Weights of a small mixture-of-experts language model, trained from scratch on English Wikipedia: 60M parameters.
Below are experts of layer 3 (counted from 0) of a mixture-of-experts language model. Rows are named down (a neuron's output weights, with its number) and show model dimensions 0-191. Each number is 128 + 32 x the weight over its row's rms, rounded and kept within 0 to 255. Numbers have three digits each.
Before each expert's rows: "comes before" lists some tokens at least twice as common just after its tokens as in all text. This comes from a sample of Wikipedia text that the model never trained on. Tokens count by the router's weight.

# expert 23
comes before: " the", " a", " his", " an", " its", " their"
down0:099172122122107089149151130155177121120160123070130167089162130152114111130114131112115164152103077175125176156145130111118160076160100177166131142144120169092088138167093111114116177149133150143092129090139118137150146152101120158099135159109096123131165137108135109100194122155148082109113110152133200160161120184138112111142073132114160135099143100142162188105184174191092123135138122168126094196057145150140141143155117102113130128117148131148106173087083145126232194156104122109181117066133236062094089153135093111147115128154155083103124172136068092033112111114150139137
down1:153096108094141091177171081123176126140162081102127096174174084122140129174117116155169059163115115101121116131093092136158091089166165150134103064127134139026105094117195102149140114114122163130054149161133119108121139134095125181081078166152165088158139132152131104174122111157088129133158088143107113062086137172137166153156116141120128177142138165125135137164150188109129135129136159131103186141146043158190115123114152118109078091101116100054112165091123124103161121162138087109081161161197107115094121141052077133188093131125098132086141149143133134106118089087168139109
down2:089134127138131183148069131117131123118146148072094152108100107138089157140132121086122173094153144119146105109108221081103130142136115115092160126167146083119131142133097130137132135106151080178109077078123092128180098174189159113049188097171156146151252134121144170120113157089149197166032117192159115122106109155097157079146112093178128128139140122112108114146165136125183135138109103120115123067151079094078131104109123132114064122141149116169124155128065168149175139161112147135139182097101133084151116093104184145163161131128126177169143158085159112148132146097110134121

# expert 13
comes before: "20", "19", "1", "18", "2", "3"
down0:126108095088155123122145103142119163154089120139160183108113133130130108081111093136127151119131087132134152128108136116122131128083128150152098182164124028049131220137118160106139091154097136154161094097146117115124152149105119147057118145132160120143163117057106161113182175160078122105078189138101133158118155169126146135121100130153170055077156087157116176092169165081171131166172148069119152159129082147176134153150078143145130094130097138093107138063137130167142103131110104101190061069156109170114105143172151139158118201093157156119102132155136067177069089131134127147
down1:164111114111161160119176089125146091102072168097145154187142113135107126143168121124092148124163118132169112127237129114135152128122102087140087132139106124143157118137094147095161123136136141135134088127190066123175156070133116151089107103167172097135131106134137080130208099056122107114148153155152148084160109085157136129122067104185138154084108167119111135141082110144177120150102100172108134093106162152108094145166126141109146155174096138077107133174114153131078115124118133104161050096098070106105133075136087151081168126182145126126189183148138104131093102089104228046
down2:116085118070149097153137167117115141151105154093181118141151119213098098124162098161141127115137152143130107058106096079117113135105163098089157113113112147151115145060102140122112158104214132127137085214113176156103107108145136155099133171147094084097094128119118175178083116078116187136123070101178118083193134103082182112179101094135113162140144100149168145185127128185189116143104106118178147164147060087114154139082151124139119137139135134151079129130176174135169103149108114104140147090095203122050112096091158080166105153137131141110153146153154114101156125125123073084

# expert 24
comes before: "-", "|", " •", " be", " Country", "   "
down0:077126155090103133148118116156106140103148133072119097182133120139181127138124093100174130169134103150147162049177130126172160147098140142136204136091161170113075127077132165105155202168151112140134126170186116166068135106114085123139157152138138134098110139220138105141142141127139132088145080110124143118116150028123103114095140083075061120122095163147156125121137103114149150079102129148077167150095115082127087105043123150105115092089151136147102163108043114144131133098156161113089111158140128174103132188148155146150128120115148144114116096089081113159151170110044195135
down1:102079134114127178100140143100069110146140080119088121089071131110076204140132159092126097113116090166111122106156107148138192100108033169173133076122136110128128188134137135071145127124098142174104130085082154100088085154098123149132143135192161090147138123151151102075088111089122140069135137121100111176164162145162136058130094159133109177123143096160169170119145148136085153118145119086168109183112142137128101115112141070146127134149120140134064078107126100186117121081131200096092160135147143140109086147119166184157182071126156171117113099195127154125094200136151168097
down2:130103107128116074128129104143086135141139104064179079141209137144076134124102136102140136104125136107083116118177132167140135149136140135114142103094167059110157143151120111167116104194135134120156135144095122184152110165163070058083105124084061152151142136104138107084109084151125081125043150138220109136178075128127088193072184165140120139072190107130089108125108117114105122137194150096109131121104154152187098150122209118135154136063101127096104085148156107154172119143075096110105173096116092160117112163159144139116129103142137124110148147143176149066128109088077117109

# expert 29
comes before: " to", " in", " by", " on", " as", " the"
down0:066107063107158115134101170191187138170141116054089158135188124126188128165082129115090089079133119119103126161149071127122143096122190158187110137090161152158127138125141144125058134129110107155136143198187138103132185162093193084127164076150182114116181144148127081165160155101089113146164146155117123124128148139138130123078162105133195085101106138133133179137057120093107092120155131145140174152122112090136169135119111151101119117104122180109112130124195102136171194140127090109125071083103127126137100102200087136098109150157087107100164171138124166107121072138117088097
down1:126150109117118103159079120173102098080188183076107139094178081106150093115107099076172117107101131134124152169102078129123101127140165117096135119108067135129153171122122069145108051091163099159147099114129099127081127118069134105122148158102114158082086072129223124167113144135094119120101120145107105091115102101153131144120134117086153063087148084094068158104124170038114109078150134156075121111103121167147165101106153131140109140141210140089107170103088162168125145047111159116109084140121101134085100104178148122107151160172098150177114077150141137084144125093101075158
down2:187090140134141105138095151095091139156136138160096181131165131095182055112099134140025118152117073102174114117068182138090113151159113170162140131138119144118151067092133123115148069118112124151110126056110107151134086162127201128127148114156148139160153085083120158124115112075096149111072111127112128117125157137094109135125118096202145155060130147161127186097138172115173148117171099100100100095144142140129153141148121152105159113142144156118164116141188134064072135040138182090116186148096105095191078116100104198138083142149095133143094177166146116102150134139179112124

# expert 19
comes before: " |", ".", "′", "0", " |\n", ")"
down0:125069163173102109114154105136115152126157092188169149146128123105181122154143200163157122137085164133162137104152154124161092130141162179095169141098094117084099099137097104169136106078091126096035145110082114102183123133154115070204115169169159121102115145141132094102118106036080133118150081161119086144131072146113166188118121140118127182170088153143166103124088162108086151093118118143128120147148097090083138130090104081158088153120114103153090113096130144127151100132165091122127140193100107111077193154180122151152175106129073185074105131100103175188088137149121151131
down1:182141111159154176096161106143086149178152168144138197147126112160127111107112151123125165153107104087173164102128137112172150095117115146142137104168138177103098137172103125121160101129086208139142115125066137102166116169159107072142119176164145123090153098196162091135121138174107122086073164125133100125108138122119166188083100141109169096086070143122200128136089129111091193141082101147177100217127104110126113159150112187117136191142148115101069133101122084140169149069137161115103177159111156144154180091112159118091168140148098128103130101187175107128152075086121181167
down2:110160126146120152152136110152083088118153155159077062108102124126087133113111108082114140143123098153113124124075178154100095142113143126139070103105113141080164159111143124143134165154129119090039111158068133148127128088127161134162113044125123147093146183150145125189168174120155097116072148123112164179169152154117151125110119075092095095130160169054180160073168100164075137059102149145106132117144097170158193138101095196134154141131120104107183097170104112124145121072152126107121203121155109108100173189098153140092082105100130113123146090084118104143120143158153092213

# expert 10
comes before: " ", " and", " which", " but", "00", " with"
down0:102110145123116064223170124102078120109174130114131134175178109123160123137141105155101064163170122151169126102107148152146145118144118123131172102103136149078125150082132107139089149152059193157143178105117102166068146127108121081150089149093084124085176121098112135091055118128096124136102107097135111090105109121148099147135159172107132075167115102091153077081104146095167104066165124193115164078062158139096119116117129104121165146120120192061090155081192159125165149110122101117094167146113111180129113159101133147150116114100147106160122109181138165038125091098114091076
down1:141138123098119155127117084122134076146050099183109077099151123160146111163117154172099086108146061115113095146086157134157113158138110198157089091130096110109146140112148127145129134123165122078144129087088095124098103091095130162115139042115174091127152160147157125229154091104122076152113123126141143120124151088121146079146109158046092166170116193139149141121142145120138120093122127089104124162125174198137132098149109140107096174133074103117113113133155149150212156142169119112177151169164094111103154086174104048115213069123121183104199133139100130148140137108130110108
down2:096122085118167123152104118106116098117132149181090143106165133141160094105158108113132146133087076104194146071133140145137093094098124124121116152085128096080162161154118151147152138159085151126112143126112070091176134214143118169062138128161135143165164114043159100113146114142104180119103154061195161104074155085128127101092128144130119085125101110112169190126172148070134102125072122173179120111122152144139127196173114117123138152118165138109135130188124115169100148091157146117141132109167121176092165077215162154125183124086114119077112105108082113126140095020143141156

# expert 2
comes before: " The", " He", " In", " It", " This", " She"
down0:038137076129160161146102094114128108103145106168138134109107114140158100148137164113123182184121075155131095087154129158120113103102173123145113074064197076143182089143162161121149123130155105105033128113145051088118149163130191108171133185110093101135109126155111186154054101093149161062136085155114131096135157091162115092105124094124143108130099149175113125173181143137156121191132136124098150099132149137161112123131097132140152111154126085129116067154144146172117071116115119125128123165161148168164137108158123100077167119107097136185121211109120058113054149124138155095
down1:109118101129123127158176123114065163073063120189157202088130094119090163154160192139133080171166110095122170139095115149176129148126099099117146107139125169110152086223117154134169127091147080142138130113154098200086136151140106149129155183070147166091155109136115101089126175149119137141161141103150148175134067113097138124088109092153148144173130162108165094061157079154094214165083107155134105157121056099127149151131136159117119190152135158107119137101112127201139059138108188117168122203152120142165128106133108135141105142098109130096157140151123181124115078108131148135
down2:145146156125134117198098107152115131133089112153164104165134126166133180128082162118180102106082137101067092187143187098121149098135133140117138114161148129105183061150113174104157107107156113142151115147076094159106146124159126119150105168159149167066101172116091142167134131135122125062116176155077186127085150066115077146146205129118110095154161121093107125071113146095191125150148089173085165111167112116087196076164195109113156120084185124124106120128089095116079126135134158168101167099143123118099136156118159106150088189175094107167070147122099167125184121132185158131

# expert 22
comes before: ",", " (", "\n", "'s", " was", " =\n\n"
down0:167155167137134153078122091142134111090188114150085079133121073119143153210117139142116164132112108139086121138151072117127079098096140136157111172156101110103172101153110115195204152170144090127134108161114176136097182111130110115138167126098178117124171170202091145095127118145131071157118114120113144188145080217114159027166165132108128149117088152131140124061147107175159151111155143146204094150132140135068115080114099179116107158108156131138107108114128126135097113103140170119107104199131157127142128082094108149220154103112161177101148121092139108159123117118127158179
down1:111154137131174120076160114138105155106198150142129170111087143118078135148124049111134125153146064112135121086143124115142092126114072171129161130075161192136113199139105125149108176109142076114101134084156149151069084181156103098159098198127156177134166084050089154081172172119144172151096091142196110168130193133190102100127116122168169144160151122130079118109079114070120122151087119106119198141139090102078100154099167173157148138113139137081097112154143088117133162101120123117203097138116115103116165106116106172092113144104116179104076145144177134123110148157129139106
down2:125094103141122176153108116103134117117159086130145100105084139056144105166197133166150132123140105177203061169122161150099121157176135161080188121158111091135117141106134130204170059196060120147165172140146139157126123116147183169072115146121145119115143167144148081144137176117091064200111078121156085100139126112148152118208124135132097152107141036154108129131080114081109146140148141133123117160093161119142130099090080142116171146169124096124122144108087165098125168079131162152079109137151145149127122087132134149161143107192153101169145182112158142137153097112136200171

# expert 0
comes before: ",", " of", " in", " and", ".\n\n", " to"
down0:134112109132136070100056121128112079185123141132102149119155046069129081078088157124134140126153104133141085121196111169183096151147189132078136116060182178146102091134097102064156099141124144075101135124126089104098130131178106131134096148126162113118105117065108153045124096146102099126135178106131164148085064096112076146129118128136099112109085137104143109145089129129136103172145119079141150137130088163092148136173117072190149122145131064120111164122110144099124081138083099127080199143127117139148106157191113135157165163130089179120171138167146101189167077085122124097
down1:125139107067134139149062081143115111136165141107163069121155158066098144087104147139140176153158145161118145184155103091172146157093177089120093133103143136110132196101162109148196117118123140111104156116142202141098154146175136157111139107111091111115128185157184084128124153095191136118130170155183086137119103107106106116125086167141114110137113104090151116176131126103150094104137210190170125084039123093157147092111163111106193136127146137157212133098144134152135146125083144119136122166249093137155123151128112117090095104164138122137134148063109161183130145080136150118
down2:179125124086167194127151108101107117139142155161173162049122107148147107060178098165172137139164108100101144108124052103090192186168085125157080176106088135164120121111137144151166076136137098132086180108126106139131105140179152133103119131147114122110119104144092175065148167095172185152126107104129121146152164138137109112144091057122124087137067150165095083103123153126158116115132152111098168202053174130120107104122126106140164110106135110166104124095132135108118100105125152104023137075099174112100079125116116136137089151157113146174170166141164155060134139181160118174

# expert 31
comes before: " ", " he", "|", " —", " it", " +"
down0:134120128109134127093153136126110140166087099192077122083106144167091171141182134116062196181111086132075119104166137111003144115090117100090117137114127138072156155104083098114134171093120092153133102110100063127135136103096097155122126127133128134118085123133101128074145131085111108129071114056100175143120152143149098157117019109117129126143108180182060151145130091113122159177081131107147152038136117138170152153131098130163100158112163130107136123152154132144124125137152123129156047087159148164102105115182157137168117166074107109128122139085088095177133145129150164103
down1:152115164122136108146103194139139161066126122106133146119107134148115106162115170159148112084113085118124138115111065189135171123110069119153170159113135096105099035163066131190086109051177119097133166111125187151155088160102106077106138169104088152160151086106068140107126127136174120112156142153083129086107156137142146102163169090120104127134056155105094092116118150132112128141118104088122121116137141126125124217114089098087129082133138144161085099065145170114093152146162135169193142104132181141100100100124106127180137089061137131140137023095120086128111080143106129167
down2:119159138084145131122091104065098099192152188117101120102104134113087143126108103119158150161147104153109192099081112170166130156173132194189161118147154137090157109102126209114116157103153147100152155127120161106167111125119114094132159116122167107170141103128105137162175141160098111108092070076129095149131163136143168084123128093145083204139076132155133053131129086131084154110084161116080134110084186109175157107143160118149138178146091135160112129078100128134147132203154140082177149125074029096086172125149079113141134065108135109076170104155110130148148132162083101144

# expert 20
comes before: " ", " —;", " –;", " —", " Democratic", " −"
down0:145144107081064117133112076063127146113112136122131154155107147137115103125119172097093203146091087147157215124126174136178188142147138132165079106141113133108121072150151132129114110135165111091175122115141140143199103157108204140128098089119113111077118144140115164116171189127116155083146207128156073080161165133115103116132098140165114110076111154109148180132148119125136103139172132123197077183162180092156145171117130054137088159095122071109175121198100163118124156129163078113149143138089170164149109135111064132153119079101155129068152137131089117103118133111152097186
down1:095116156210146176145077104114142157111159107143090130139122118132138092061098155124113103121155126099147188191143102160061098102127167092097108104139180098182132123089081074158158134109180110120126109145100082096093145083151163086132115084164104162123141074078138142101160132115065091140136163168126145100149170124148175127118065106151155108141154126160078192173042156092095129157105171081130085130092161100117155136108130170050113137162156172145179131152137125072161133151144131150065068180123108172138105086123118134136116131138102131138099132115187129175129096137166183143
down2:085081099161135147159104138087108139116169128131120155128097115129118149132175150119106056074096114076179158105152148097125100138087113130122132108085130167096099137116118160178114104161083094053099146168091107200149126087130105150208144131152152159124047100161138141086122153132145066052083086113126093119080091155148176160139121110172117107153108140165119052107080080063150091104098108125131119130173122142098094170060164162145126159050099112123160116103137191133142132102143119092129115203145151121100190096152106114118138113114089153147177134130147102130168118100131111064

# expert 27
comes before: " |", ",", ".", "th", "–", "0"
down0:111115122119069158111169121101101146157084067119083150149150139129205123135067135143100096126079114169109098128142154179159159121123133139133115144132127135082190128181189130109170115128133104155140090023147120139106131148111201181122089196111146149120118123118093186087140138126190159128104193094088126190165119184156098131087126152153147115108098144126069175109149099186127104153106144078075125116158145132139077158147130149099084123135098133114198169156110138139108149107185110199093110136091193100180134141140169110157128122124122161114073155139096099121150082108098114068
down1:141164086109131176125071123191127136095099107124086154128125149196091134106162163176131100130190090068081111121109117136136137208100109101106115141183121138183058159098164089083151056127097116129110153130152164143123113162154146221148183092168132140104139155096150166082145122099079102123140147169104092199146071108065098087114096128130167169109142193121119148109102181119144162128162124162164121146130085145156168192126114114132120101158144111114144110135125134130173126088102150126163129103155121088115082144085152142176129102097113159114140106160122163131170169120190215094
down2:121122086169175115133124050157162130157124144164111118098181112124135155151124150094104175148138108134112122153179147086182128120102145076175164141111106099174166098138128080119087096108137082066117134155145133108103163092126149181184094048113118081207136146172184113160073090134161114144092110099127113087108118121184121118105131180081212176156167144090145142123130114115114068099172109086110112183132098163142120055072169078146079123129129099182145177094137114096101098128141117142081046144134081129128121172147126130142141137141155127119171189123115110118120069127103106139

# expert 21
comes before: " of", ",", " in", ".", " and", " was"
down0:201114155085146123202130181110122133177178195180140158059114071138134083138177153172185139114138099140079157149158161192141117102138122099116162160145085130103164142100124124129113160093152147104124153100091104140127115108161107133166113100140145118132171089122142119136118145173152097143140162131093179104095138163183113108173086130063114152157123113129097112100206180096156074129118147123149130146135129151078119071074114076110136137086090088095098125111070165079121068099083099183138059139116149147161142140121133107085128156150123098081134095101158131119103054187065129126
down1:077151070174152174149075141162121121130097105061161133158100114141141151124169188126129122138105101167158062138146183135117146113096171104178172075133160160070174142136132098106168180047142144070084138143101088116166147147180057134176089146114185101175112130116150114130150072101097148154139137182148171124119165126117143125147136130132045108140161196148120139129151139101089153167112093092135097073145123112142123117116127148111070143118140155177132187167060109106152132123123185080147117102127080120144091146094190117096125169174125083094171093131093167098137153106143111142
down2:158137132070121179165139126176140154157108088128092123134121131160118186172110120126153159066075129107153094125128158129101117120101063110088087089147125076101181126085104168119126111141097172143144131145111119062165126132153125148166150157113076096124168101153129150146106061152172089137109192212105136146176132148136164091170113122118120135112117113112101133165154094149129143118115044095106058114115156123094133081103133110126121087126079126170109090088109148150148083097093165111170135084070143098147118143129055147230073185068105133109142103113141176080130145183148092169

# expert 28
comes before: ",", " (", " and", "\n", ")", ".\n\n"
down0:196116136134084148142154145146101148124135092145161120070122146174170073124093099196136107130150143136146127180137125178088145148152103136143169182131151090130104140134169083102132159157072127146137097170116134083101116092092118114062165202111126154112154128132079191164134037144178082195143102083154087173149151136075119114206109130086180100144104090171077150107138175137112155130163166123153151119099134116077117062134119124133159126161095147167108158154115209138145165124111141146134153138134166074089126168082082115141105068129112129189175117104142116131111170153121089154
down1:082092102154171075194095130116059116175170142156173117118126098121141208194141134175118112143169131166110103087163142147167111105120059105115096147173104209142145147091102170099172157119115128097130147110105109154124097117096202135110112110192141079117145116155121162211126148127139054112103185114162112112157119175116101126135095104166099161122141094122143203095139081155101108140138077190124083134100121141096136152158147156118118067064112142147123142133170168147193124123175143094147112124118121092167094103150141098084137141132140189094155141145102151206110104145128112150
down2:153128126161142144079137135163111124131141150199088135130171092097172076165117124100149130141121132140124056129107139151076143095082188134162112133138152129157129144130190122098096092109108048105151108163110053183103106149112134136201186131152144125117188111146109114130140094100162052075156104145129159157173124094127104120098190100086167150085118157079169131182098183100113130058148161118184132178156088209175141092154109145117099074113135164116126102109135128085124130113144126102084127127123094119135145158123175114142087166153149116130084132094183139073114127199164087088

# expert 11
comes before: " of", ",", " (", "\n", ".", ".\n\n"
down0:151173154127140109122177114088131119055137115137161098049106153125149101110067100157126155073162116183161103123081157115110113163144142120135085228105156153111146197159075117198111186118100099104127114123102127065129138066096123072084189115084114113121130167132132159118190135147133162131167115120137108147127194123107144098162053124103145120103154077069091115176113141166135067125146161099097129090076158206146102168123103173122124113131190085093153106188144105142093127094126136132106134128129143179115139091161131140078140155113136104164183158119136125136182115138111144119
down1:105078170206126156091109123150166116099187140134164126138167123097096143095149178108130118195156101130124127102139123149188121183100150114142163140157158123157106098133122118091151167088090132180135094157129118169162094086186110140160106127151104116135122102125094183103088113147156154146117108123113149121147138116092125174147137162240125116073133180073111132112192140130137151189127087131162134132124094083081099210201071172160190114168102079073089113132070065074143104133081140165147134116153171122133088137060153134143157115161171154125108124147137118159138115121168137103
down2:130121157132076123105144166095162111139140146085171122068109161132085101117109113074109174168153155137147135174091134127126189113084092090114106091178145117143121152179150092155088104097114131080188186112063107143184052120120108130111135078101158141122122137053143181156161146088156148062115125079149129076114089131148124071132114055082081107092183184127118104115142084189100084147046094103168115136186152099153130127133087089131107115128123148129103106126154171101155114109130167134192116148131116142115163160131152167171142096074115100108137097151134114152074153130165187114

# expert 12
comes before: "==", "|", "The", "===", "In", "="
down0:139130086092154170070195130157086127103199139150054145077155070142147130098129124099145172106140131141160116184072101080201177134140165180064119109187118202114128188136125129111172151069166101129114164164171140212081122130109110153149167123089093082130113134139176184103149095097169124070072075068106202147162154135145094096123129128124174114132136135129150137126122150170114149118139121165102095121147133175120070160116130141117175137072142124156117126142095091108109134144135169190154095125180178108104118123117158130112140113122118181129073141123138123131147135137102144164
down1:148083119113079086102124089159129136116205080121108125202127128177106133151139110088103137136204088168071146133172123167142103167181156165136113096121097137104103161171158130111193103120205111144074133123073115134169117162139116121070155127136139157029125176133098146099141099116164141146126154088146122130088094107145127096073149145101133194125113181185131120137158172207111120112113164130148069103138151096162127094088175108129062114155198147123166147147167077099143118100134146097117125151144178110106093187144120133132060123129109125108124159149117138085107139162125152059
down2:066162129125164079121158162171061128126134132171146085119116068140194172155126115082087111058094054169081158154077117129123055117138114105115118122116088103191071151133111154185121161111160093134087130128089149147169110124138136162154165154124164089121108111160119130151169151155121156090130125126095091139152089121150105122120130158103081154171097116076152148052154114120115120098193189131110167146163138121119172123154118141184118140152180171105070149135162128117157156131168149084116146171156137133168101127152137088086108071076103093021073108118130116177118126139126118144

# expert 3
comes before: " ", ":", " |", "–", "\n", ")\n"
down0:110130076138108136105093088115059094087079070160114129078070142157107114124117136124189133159135127169170187108126123194106173093137099080133148145136117129129124121122116144175166097151133122095082178091172099129093147107135089154125130101092122151071095117175132088122169119110155159120137141090167146102102172141203143088180125099123186187121168180191112127098149139131126160128069083093098083076118170119135112141110140105101206114063160151083130156147117146173133112118155109133185042213130070114108130087127137112162095111172068144148141136123116111107148098098139132155
down1:147097076127154129156164138163105073133114122105072110169063113164133138154180164166113112159121127101130133118114107041064139062195130113154066127188121168179150140068107120151151160067149140164107093128127152127131115151119093100066161110120117123096046117112092129147109113181154115106197157135164136117153166126125143115183140113099097109119133118163134076142124090113106163120132119123116116153070157143126184122148161113108096123112099108154081140139116131224173198106159116169145127181242130127131132127120160124089075143181102137148129152184131155090120110097093132113
down2:161128081126083213093090131147110123085165130122119105132110151139076106069189116145150194115098128158150103112135090112127127064114143065115104125149080132064147224165140149130116129137100105107075080121127103147081094116117080081148074108103129079142151143093154130127192095128200174125152151109051180067164125115138110136119079171108111099122157167163106135220167102132158109159163129159097132154124128180163117108135134164144167091114117156144123149150156151131154192162170125115158102127142177177095132154134158157134074148143159105162157117195155137104148085142141120147